From a checkpoint of a small mixture-of-experts model trained on Wikipedia: 397M tokens.
Below are experts of layer 3 (counted from 0) of a mixture-of-experts language model. Rows are named router (the router's row for the expert) and show model dimensions 0-159. Each number is 128 + 32 x the weight over its row's rms, rounded and kept within 0 to 255.
After each expert's rows: a language model's description of what the expert responds to; "raises" lists some tokens whose logits its average output raises strongly, later layers aside. This comes from a sample of Wikipedia text that the model never trained on.

# expert 10
router [ 90  96 101 147 133 170 129 136  73  90 118 141 103 144 101 135  15 145 110 131 115 182 140 123  69 146  88 144 103 129 171 123 124 128 122 102 158  74 144 154 121 129 118 162  64  74 108 117 139  96 118 186 115 125  79 163 167 108 113 167 113  57 151 186 149 125 159 109 185 169 123 168 133 139 115 169 121 151 117  95 112 156 143  72 103 104 135 141  66  94  91 111 105 156 148 149  89 113 192 137 143  52 129 126 137 144 124 143 120 153 105  97 152 131 142 180 149 179 114  96 127 125  86 181 141 191 120  80 155 122 181 105 125 191 141 130 132 121 136  40 170 130 105 128 107 116 135 110 174 133 131 144 158 146 201 146  85 121 152 147]
It responds to: Second piece of foreign, often Slavic or African, place and person names right after a first letter, e.g. S-ib-ir, S-ap-orta, Ab-idjan, And-rić.
raises: ".", ",", "-", " |", " (", " "

# expert 9
router [122 120  99 134  47 139 142 190 114 121  87  83 140 135  97 127  98  86  80  61 134 126 122 111 141 128 129 157  90 162 128 162 135 165 147  76 127 131  73 152  60 122  93 110 124 152 100  85  67 132 145 128  86 124  77 159 156 147 112 133 179 142 138 123 155 134  58  95 165 146  66 165 185 134 168 168 124 147 139 107 174 181 180 116  91 134 112 158  85 123  81 110  90  57 125 105 110 110 219 125 145 147 132 147  60 144 130 146 107 141 116 144  74 116 120 135 154 142 100  66 120 129  63 155 162 155 167 128 159  76 101 149 170 202 110 115 154 156 164 132 145 143 149 158 110 120 137  91 114 120 137  67 143 145 137 160 126 106 133 122]
It responds to: Line-initial hyphens opening infobox or list items, and colons after field labels, as in "- Directed by:", "Language:".
raises: " |", "-", "\n", "1", " (", "."

# expert 0
router [ 80  91  93 158  95 170 100 170 103  86 111  92 168 168 110 106  88 122 116  94 158 149 160  92 103 151  93 171 116 164 161 116  96 186 161  93 160 101  91 156  85  92 104 142 104  79 175 111  90 100 161 137  87 156 105 161 164 106  95 160 116  89 160 166 153 154 101  96 149 162 103 171 163 157 171 158 159 169 166 112 159 159 170  88  90 117  95 171  97 119  83 113 144 105 166 131  91  93 172 160  95 103 169  94  93 100 157 163  84 151  92 163  80 165 104 145 155 161  85 108 104 153 107 107 151 164 153 147 125  91  93 160 155 163  94  97 167 166  95 123 157 166 158 102  80  84  96 102 167 115 142  92 153 158 165 139  97 105  87 103]
It responds to: Digits opening a day or year in birth dates and scores, e.g. born 25 April, 2–1; also Slavic or Spanish name endings like -ja, -a, -ova.
raises: ",", ".", " and", " age", " (", " on"

# expert 23
router [128 118 130 132 137 105  77 124 106 132 135  69 177 134 146  98  99  85 154  43 192 150 134 136 121 163 113 109  88 128 134 165  79 101 194  94 131 100  86 124  77 101 114 187 109 145  77  67 122 129 172 111 131 197 108 178 124 104  91 154 171 146 106 207 150 199 113  95 168 142 107 133 136 200 130 132 159 182 130 146 149 132 135  91 135  62 119 153 123  99 132  66 180 107 130 109 134  95 140 122 133 100 164 175  95  62 147 133 116 163  61 157 130 162  95 172 137 124  88 110  96 146 102 143 145 135 117  67 187 128 137 137 127 111 118 102 121 159 142 116 180 167 153 147 140 103 119 103 130 142 155  97 146 126 149 138  54 128 141 115]
It responds to: Common function words in running prose: was, is, and, that, as, had, which, who, including have after may, as in may have been.
raises: " |", ":", " ", " in", "\n", " to"

# expert 17
router [ 81  91  91 157 101 165 100 169 106  88 109  90 167 166 112 102  87 119 123  96 159 148 162  90  99 154  95 168 110 166 162 115  97 186 162  96 164 105  92 154  82  96  97 137 103  82 171 115  88  97 161 140  89 161 103 159 161  99  99 161 119  91 162 167 156 156 103  98 150 164 105 172 166 157 169 157 162 167 162 108 153 158 168  91  88 118  96 171  96 121  88 111 133  99 162 119  87  93 175 158  93 100 167  91  89  97 159 167  86 152  89 162  84 165 100 139 156 165  86 107 110 155 110 104 151 162 152 147 125  96  94 166 158 160  92 102 165 170  93 125 154 164 161 102  81  86  93  99 165 111 147  88 149 158 166 130  98 106  83  99]
It responds to: Later digits in years and large numbers such as 20'0'5, 197'6', 1,0'0'0, plus verb stems like employ, invest, appoint.
raises: "-", "it", "id", ","

# expert 7
router [ 81  90  91 157  99 170 101 168 106  90 107  94 166 170 111 105  87 115 121 101 157 149 160  96 101 152  94 169 110 166 164 111  95 185 164  95 165 103  91 155  83  95  99 141 102  78 169 113  89  94 160 141  87 157 106 160 163 102  96 160 114  91 161 166 155 155 107  96 149 162 103 170 167 158 170 159 161 167 163 108 163 160 171  90  89 120  98 170  97 122  85 112 138 102 162 134  86  93 173 158  92 104 168  94  95  99 159 167  83 151  94 167  78 166  98 142 155 161  88 110 110 154 109 116 154 162 155 137 120  92  93 161 155 161  95 100 166 167  91 126 155 163 162 100  81  86  93 100 170 113 145  88 151 159 161 128  99 105  87 106]
It responds to: Digits in sports standings and stats tables, years and coordinates, plus inner pieces of foreign names, e.g. 1'2' | 56, 1'9'69.
raises: "es", "ibility", "ing", "iss", "ending", "or"

# expert 5
router [ 82  87  96 162  96 169 102 168 104  87 112  93 168 168 110 104  90 117 124 100 158 147 159  93 101 154  95 171 110 164 160 110  95 187 161  92 161 101  90 154  85  94 101 144 103  85 170 113  89  98 161 136  86 157 105 159 161 104  96 161 114  89 163 167 155 154 101  96 148 161 101 171 167 157 172 160 163 167 163 107 155 155 172  94  90 119  92 169  97 120  88 113 138 103 163 118  88  91 172 159  93 105 167  88  91  99 159 167  83 152  91 167  80 165  97 139 155 164  86 109 109 154 110 116 151 162 156 136 121  92  87 160 155 161  93  98 166 169  96 127 156 160 159  98  81  84  94 101 169 115 145  89 152 159 166 129  99 105  89 106]
It responds to: First digit of numbers after a space, dash or dollar sign in charts, vote tables and infoboxes, such as '4',978, '1'15, '5'00; also mid-word pieces and None cells.
raises: "io", ";", " Rome", "it"

# expert 18
router [ 78  90  92 162 104 166  98 170 102  89 110  89 170 164 108 103  91 108 125  95 156 150 160  95  99 148  95 171 111 164 160 117 100 186 162  94 163 102  89 158  83  89  99 143 100  83 174 110  87  94 160 136  87 156 103 160 163 102  93 157 116  91 163 164 154 154 104  98 153 164 102 172 167 154 170 154 164 169 160 100 150 158 165  89  92 119  97 166  96 121  85 112 145 100 162 129  88  95 172 161  90 106 167  88  92  94 160 166  86 150  88 164  89 162  98 143 154 165  87 107 105 148 109 103 152 159 153 144 120  91  87 160 156 157  93 100 163 167  97 126 151 162 158  93  83  84  92  99 168 115 148  88 151 155 162 129  99 103  86 102]
It responds to: Mixed small pieces: the digit 8 in codes and verse references, single capital letters like L or G, and mid-word fragments such as -ech, -lic.
raises: ",", "-", "."

# expert 2
router [ 78  95  94 160  97 167 101 169 104  87 109  91 166 167 111 102  89 118 117  99 164 148 159  93 103 155  92 169 110 162 163 115  97 186 160  92 165 106  91 156  82  92 102 144 100  78 172 113  90  97 160 139  87 158 106 161 160 100  94 160 114  91 162 167 156 155 107 100 151 159 104 170 165 156 170 157 162 168 159 112 157 159 168  90  91 120  95 174  95 124  84 115 141 101 163 132  84  96 173 158  92 105 167  90  94  99 160 165  88 150  87 163  79 161 100 140 157 162  87 110 107 155 106 112 154 162 153 137 123  95  92 162 156 162  92 100 164 170  94 122 155 163 161  96  80  88  96 101 168 113 143  85 149 160 167 129  99 103  81 106]
It responds to: Digits inside multi-digit numbers, often the second digit of a year or vote count in tables, such as 2'0'16, 1'9'84, 1'0'9.
raises: "r", "ung", "ast", "hest", "im", "is"

# expert 3
router [ 80  87  92 160  97 172 100 166 103  89 115  90 170 167 107 101  87 120 119 100 158 155 163  96 102 154  98 169 109 166 162 115  95 189 162  94 164 104  95 156  83  95 103 138 105  88 166 111  86 100 167 140  87 159 104 162 161 107  95 159 112  91 163 169 156 158 111  96 153 163 105 169 167 158 170 158 163 169 164 115 149 161 169  90  90 118  95 172  96 128  88 117 139 100 164 117  90  93 169 157  97 104 171  94  95  97 157 166  83 152  89 162  90 164  98 145 155 161  89 109 105 154 107 105 154 164 155 147 124  90  93 162 156 162  90  97 166 170  97 128 154 169 161 102  79  80  97 102 166 119 146  92 153 158 166 130  97 104  88 108]
It responds to: Commas after clauses, closing parentheses in formulas and citations, plus verbs like built, destroyed and mid-word pieces of rare terms.
raises: "art", "he", "olis", "age"

# expert 15
router [137  98  90 120 110 144 117 155  88 140 109 113 140 132  93  92 145 134 145 129 150 194 151 146  61 107 115 171 152 150 149  84  87 132 184 149 161 124 130 155 146  85  72  99 123 131 148 108  57  88 106 147 123 144 120 165 176 165 127 163 108  57 152 116 154 147 128 125 169 135  77 144 128 175 197 147 143 133 171 124 101 161 128 106 105 136  65 152 100 135 101 158 128  94 138 127 106 122 125 185 124  84 110 108 107  41  97 192  82 149 121 139 170 172 126 129 144 158 116  65  59 223 105 134 141 135 136 143 157 122 137 130 153 135  39 111 148 177 148  91 151 157 159 124  71 106 107 117 153  96 173 131 169 116 121  86 136  80 155 120]
It responds to: Later words of institution, place and event names, such as National Laboratory, World War, New York, Bay Area, Street, Cup.
raises: " |", ",", " (", ".", " ", "-"

# expert 4
router [ 77 105  81 149 115 192 107 127  84 121  88 103 134 122 111  67 124  85 107 118 104 149 140 121 125 106  88 138  69 141 109  88  95 121 190 128 171 145 107 197 152 120 106 159 134 132 139 139 109  67 129 167 118 141  85 195 212 167 116 175 166 109 163 144 169 174 118 149 140 105 154 160 147 150 167 125 137 155 186  75 109 181 152 120 122  82  91 142 137 120 140 127  79  62 127 148  88 125 131 146 121  62 145  57 139  84  88 151  76 148 127 163 146 146  97 126 215 174 123 110 103 139 114 146 166 144 137  94 168 106 130 142 153 136  80 110 158 168 117 131 112 104 155 101 104 148  60  91 161 122 158 135 122 131 176 131  98 123  89 161]
It responds to: Inner word pieces of personal surnames in name lists and tables, e.g. Car-m-ichael, Fl-an-agan, MacG-ill-ivray, Kul-k-arni.
raises: " of", " |", " (", ",", ")", " or"

# expert 11
router [124 100 122 164 123 133  67 127  97 127 105 109 150 147 132 122 108  86 129 112 141 131 144 102 134 185 121 194 116 175 190  94  99 131 129  24 141 105 130 136  97  68 108 183 129 124 130  95 131 132 138 102  78 136 128 134 198 102 119 142 145 106 185 124 155 149  71 121 162 183 134 129 151 131 142 136 156 180 144 116 134 140 158 122  78 109  96 134  78  50 117 142  95  71 133 136 120 103 160 152 130 120 140  87  82 140 199 175 129 149  78 202 122 140 122 151 133 160 135  54 135 123 134 138 144 144 205  90 134 116  83 140 165 136 113 107 168 131 144  63 122 158 139 119 117 128 126  31 143  87 187 107 130 175 145 126 132  89 108  97]
It responds to: Bare space tokens just before a number or table cell, after colons, pipes or words, as in Height: 5, September 2017, | 9 |.
raises: "1", "2", "3", "9", "as", " |"

# expert 22
router [118 115 106 159  87 162  89 114 121 109  74 140 125 134  81  77 126 178 118  79 160 131 176  47  82 163  99 128  71 151 155 121 120 148 114 100 146 125 114 156 121 129  93 148 111 131 152  94 100  66 147 173 126 142  90 153 145 204 111 129 185 174 121 120 174 150 152  58 135 104  67 119 166 193 119 131 166 128 128 106 118 132 127 130 128  94 122 181  59  67 130  87 111 127 139  90 117  95 143 130  95 135 157 153 131  85 172 121 140 173 161  98 167 122 109 160 164 131 115 118 144 207  94 143 195 117 128 117 130  39 175 135 141 155 115 127 123 146  81 117 195  87 173 121 130 145 138 108 149 129 110 117 178 154 130 117 146  64 102 148]
It responds to: Prepositions, especially of, by, to, for, from, often in infobox labels like Created by:, Years of service, Edited by:.
raises: " the", " a", " ", " an", " |", ","

# expert 29
router [ 80  93  92 160 101 167  95 166 103  87 106  94 168 166 113 102  89 120 126  98 161 150 161  97 101 153  95 170 109 165 159 119 101 189 163  95 164 103  96 159  88  93 100 142 102  86 175 114  90  92 162 142  88 159 105 158 163  99  99 159 117  93 161 168 157 158 107  95 155 161 105 171 167 159 167 158 163 168 163 105 151 159 171  87  92 117  96 173  98 120  87 113 137  99 163 124  89  91 174 157  91 104 169  91  90  97 160 163  82 154  89 165  89 163 100 144 159 165  87 108 111 151 109 121 153 161 151 151 124  92  91 164 154 160  90  97 163 169  94 125 152 166 160 100  80  86  95  99 167 112 141  88 148 158 166 126  95 105  89 107]
It responds to: Initial pieces of names and words after the, quotes or hyphens (N-issan, Carl-a, g-arde), the before nouns, and height digits like 6''0'.
raises: ",", "/", "ist", ".", "-", " in"

# expert 14
router [ 82  89  93 159  96 169 105 169 102  88 113  94 168 165 107 104  88 122 125  98 164 149 159  96 101 153  93 165 115 161 162 118 100 186 163  95 164 101  89 158  80  96 102 141 101  77 167 119  88  93 158 139  86 159 106 158 160 100  96 162 122  91 160 167 155 152 108 101 154 161 104 171 165 159 171 158 166 167 161 111 157 155 169  91  90 119  94 170  93 118  89 115 137 101 163 122  83  96 172 158  93 102 167  93  96  96 160 167  83 153  90 166  84 164 103 146 157 160  87 109 101 157 111 104 154 165 156 139 122  88  88 164 158 159  88  97 168 169  98 123 155 168 156 104  84  85  93 100 169 118 144  91 149 155 165 131  99 105  86 101]
It responds to: Opening pieces of words split into subwords (ad, en, ed, t-utor), last digit of 2020s years, plus commas and opening parentheses.
raises: " the", ".", " |", " ", " it"

# expert 24
router [ 81  86  94 159  97 171 103 171 102  87 103  89 166 164 109 101  91 120 129  97 157 148 159  95 100 154  96 168 113 167 163 111  97 185 163  94 164 106  90 153  82  96 104 139 100  80 172 114  87  96 159 139  87 157 101 160 157 102  97 160 118  94 165 164 155 156 105  97 151 161 102 172 161 157 171 158 163 166 163 105 148 159 168  89  86 118  94 169  99 125  84 111 135 100 161 121  83  97 175 157  93 107 169  92  91  99 157 166  84 151  89 167  87 160 101 144 156 163  84 107 106 157 111 112 156 163 152 152 120  89  92 161 157 160  91  99 164 169  94 127 154 167 157  97  81  82  93 102 168 110 148  90 150 156 163 132 100 108  91 103]
It responds to: Middle or final digits of multi-digit numbers in stat tables and infoboxes, like 280 yards, 130 lbs, 1800; also mid-word medical pieces.
raises: ":", " the", "ian", "c"

# expert 16
router [ 81  86  92 159 100 165 103 172 107  89 109  89 171 171 109 102  88 117 123  98 159 148 160  92 100 155  94 173 111 166 163 112  95 183 162  96 158 104  94 160  80  95 100 142 100  87 167 107  86  98 163 134  87 157 101 159 161 107  96 163 113  90 163 165 154 154 106  98 153 162 104 174 166 159 173 158 163 166 162 108 149 157 174  91  89 120  96 168  96 119  83 109 138 103 164 121  89  96 170 156  94 106 169  93  95  96 163 164  87 155  92 163  86 166  97 140 156 165  90 112 113 156 111 110 154 164 150 146 121  95  89 159 157 163  94 101 170 166  98 127 154 168 163  99  80  88 100  97 169 117 147  90 147 158 165 130  99 108  81 104]
It responds to: Last digits of points totals in motorsport and racing tables, e.g. 21'4', plus the article a and ordinal endings like 3'rd'.
raises: "-", "al", "an", "p", "\n", "h"

# expert 31
router [ 82  90  92 161  95 167 104 170 100  87 111  92 167 166 107 105  85 121 128  99 159 151 158  94  99 153  91 169 110 167 162 117  96 190 165  95 161 103  89 156  86  97 104 143 102  78 169 108  86  97 161 139  86 159 105 160 160 104  96 160 116  91 165 166 157 156 105 101 150 162 105 171 164 158 172 156 162 168 164 110 158 156 171  92  89 119  99 171  97 127  85 109 139 102 163 122  86  97 171 159  93 106 169  93  95  96 160 166  82 154  90 162  84 162 102 142 154 162  84 108 108 153 108 116 155 165 154 145 123  94  88 160 156 163  93  98 161 171  94 128 156 168 160 106  82  88  94 104 170 117 146  87 150 158 163 128  96 108  90 105]
It responds to: Digits after + or − signs in goal differences and race gaps, e.g. +'9', −'1', plus the, an, and own.
raises: " same", "ft", "or"

# expert 8
router [ 83  90  93 162 101 165 101 169 106  87 114  90 169 167 106 100  87 116 128  98 157 151 160  97 101 150  89 171 111 168 160 116 100 188 161  98 160 104  94 158  83  96 100 141 103  83 172 114  88  95 160 139  88 157 106 163 161 102  98 160 116  92 162 165 156 158 102  98 154 164 105 173 164 156 170 159 163 165 159 107 158 158 171  91  91 120  98 171  93 122  85 112 135 102 163 124  86  93 172 160  92 101 167  88  89  97 161 165  85 154  89 164  85 165  97 145 153 162  89 107 112 151 104 109 157 162 155 147 125  93  93 162 156 158  91  96 166 169 102 127 153 163 160  99  82  85  99 100 167 116 146  90 152 160 165 132 101 106  82 101]
It responds to: Closing parentheses ending a name or phrase and table pipe separators, also some word endings and month names, as in Tovuz')', Street')', Rom'ero'.
raises: "ath", "rol", "r", "ires", "ards", "v"

# expert 6
router [134 121  98 140 109 121 133 165  97  27 102  54 177 142 119  96 155 110 138 115 169 137 155  74  89 170 133 127 113 118 134 152  78 118 126 118 139 118  56 143  83 118 129 136 106 108 103 109 145 116 143 136 127 150 123 117 119 165 140 148 121 106 126 133 145 168 126  57 116 142  87 130 110 128 138 130 213 126 152 178 118 161 127 109 137 149  52 157 141 129 136 149 162 111 132 105 135 114 119 223 140  75 119 128  84 105 205 142 110 163 125 122 111 157 109 142 193 131 115  96  39 178  77  87 131 140 116 142 195 105 120 176 175 122  87  87 162 177 131  93 115 172 156 164 138  64 123 122 146  96 136 122 156 190 131 138  86  89 139 101]
It responds to: Noun-final suffixes and common nouns in running prose, such as situ-ations, personal-ities, wol-ves, children, family, species.
raises: ".", ";", ",", " –", " |", " in"

# expert 27
router [ 69  87  91 146 109 102 126 182 108 137  96 136 148 179 112 111 125 141 124 122 125 143 124 116  76 191  62 148  84 142 190 174 148 112 112 153 167 104 122 118 110  90 119 143  26 153 190 126 104 123 173 105  85 151 118 130 138 170  52 129  87  96 136 173 136 157  73 120 155 178 133 179 130 148 148 205 124 153 107 136 113 147 161 113  68 125 126 133  87 129  99  72 138 117 193 151 101 119 152 143  55 137 138 134 129 117 144 176 140 158  95 167  78 129  72 117 117 134 118 113  90 122 120  75 137 227 140 151 151 113 116 148 144 175  96 120 177 144 117 123 145 103 164  54 110 131  93 139 129 140 154  91 134 136 138 144 129 139 128  99]
It responds to: Table column bars between numeric cells and degree, minute and second symbols in coordinates, plus units like km, sq mi, ft.
raises: " ", "-", "\n", ",", " (", "al"

# expert 26
router [ 97 100 124 164  33 141  88 125 121 111  34 144 163 153 106 134 128 153 173  99 167 175 134 134  85 129 114 202  97 136 142 155 132 157 124 103 140 123 111 165 103  71 100 121  99 125 145 155  84 113 142  95 127 126  74 116 157  82  43 129 135  76 150 136 147 185 126 111 131 168 131 146 140 138 151 227 142 132 136 167 143 134 151 127 137 117 122 145 123 125  88 112 100  90 185  77 118 118 120 128  74  72 213  82 123 118 206 140 115 126 106 124 132 171  94 147 137 133 100  66 117 135  51 165 192 142 178 160 127 111 116 138 136 140 117 115 140 123 152 138 164 138 139 152  94  97 145  80 125 124 145  87 161 151 143  97 102 105 139 166]
It responds to: Line-break tokens after headings, list items and paragraphs, plus section heading words like History, Career, Background, Biography.
raises: "-", "\n", "\"", "M", "S", "|"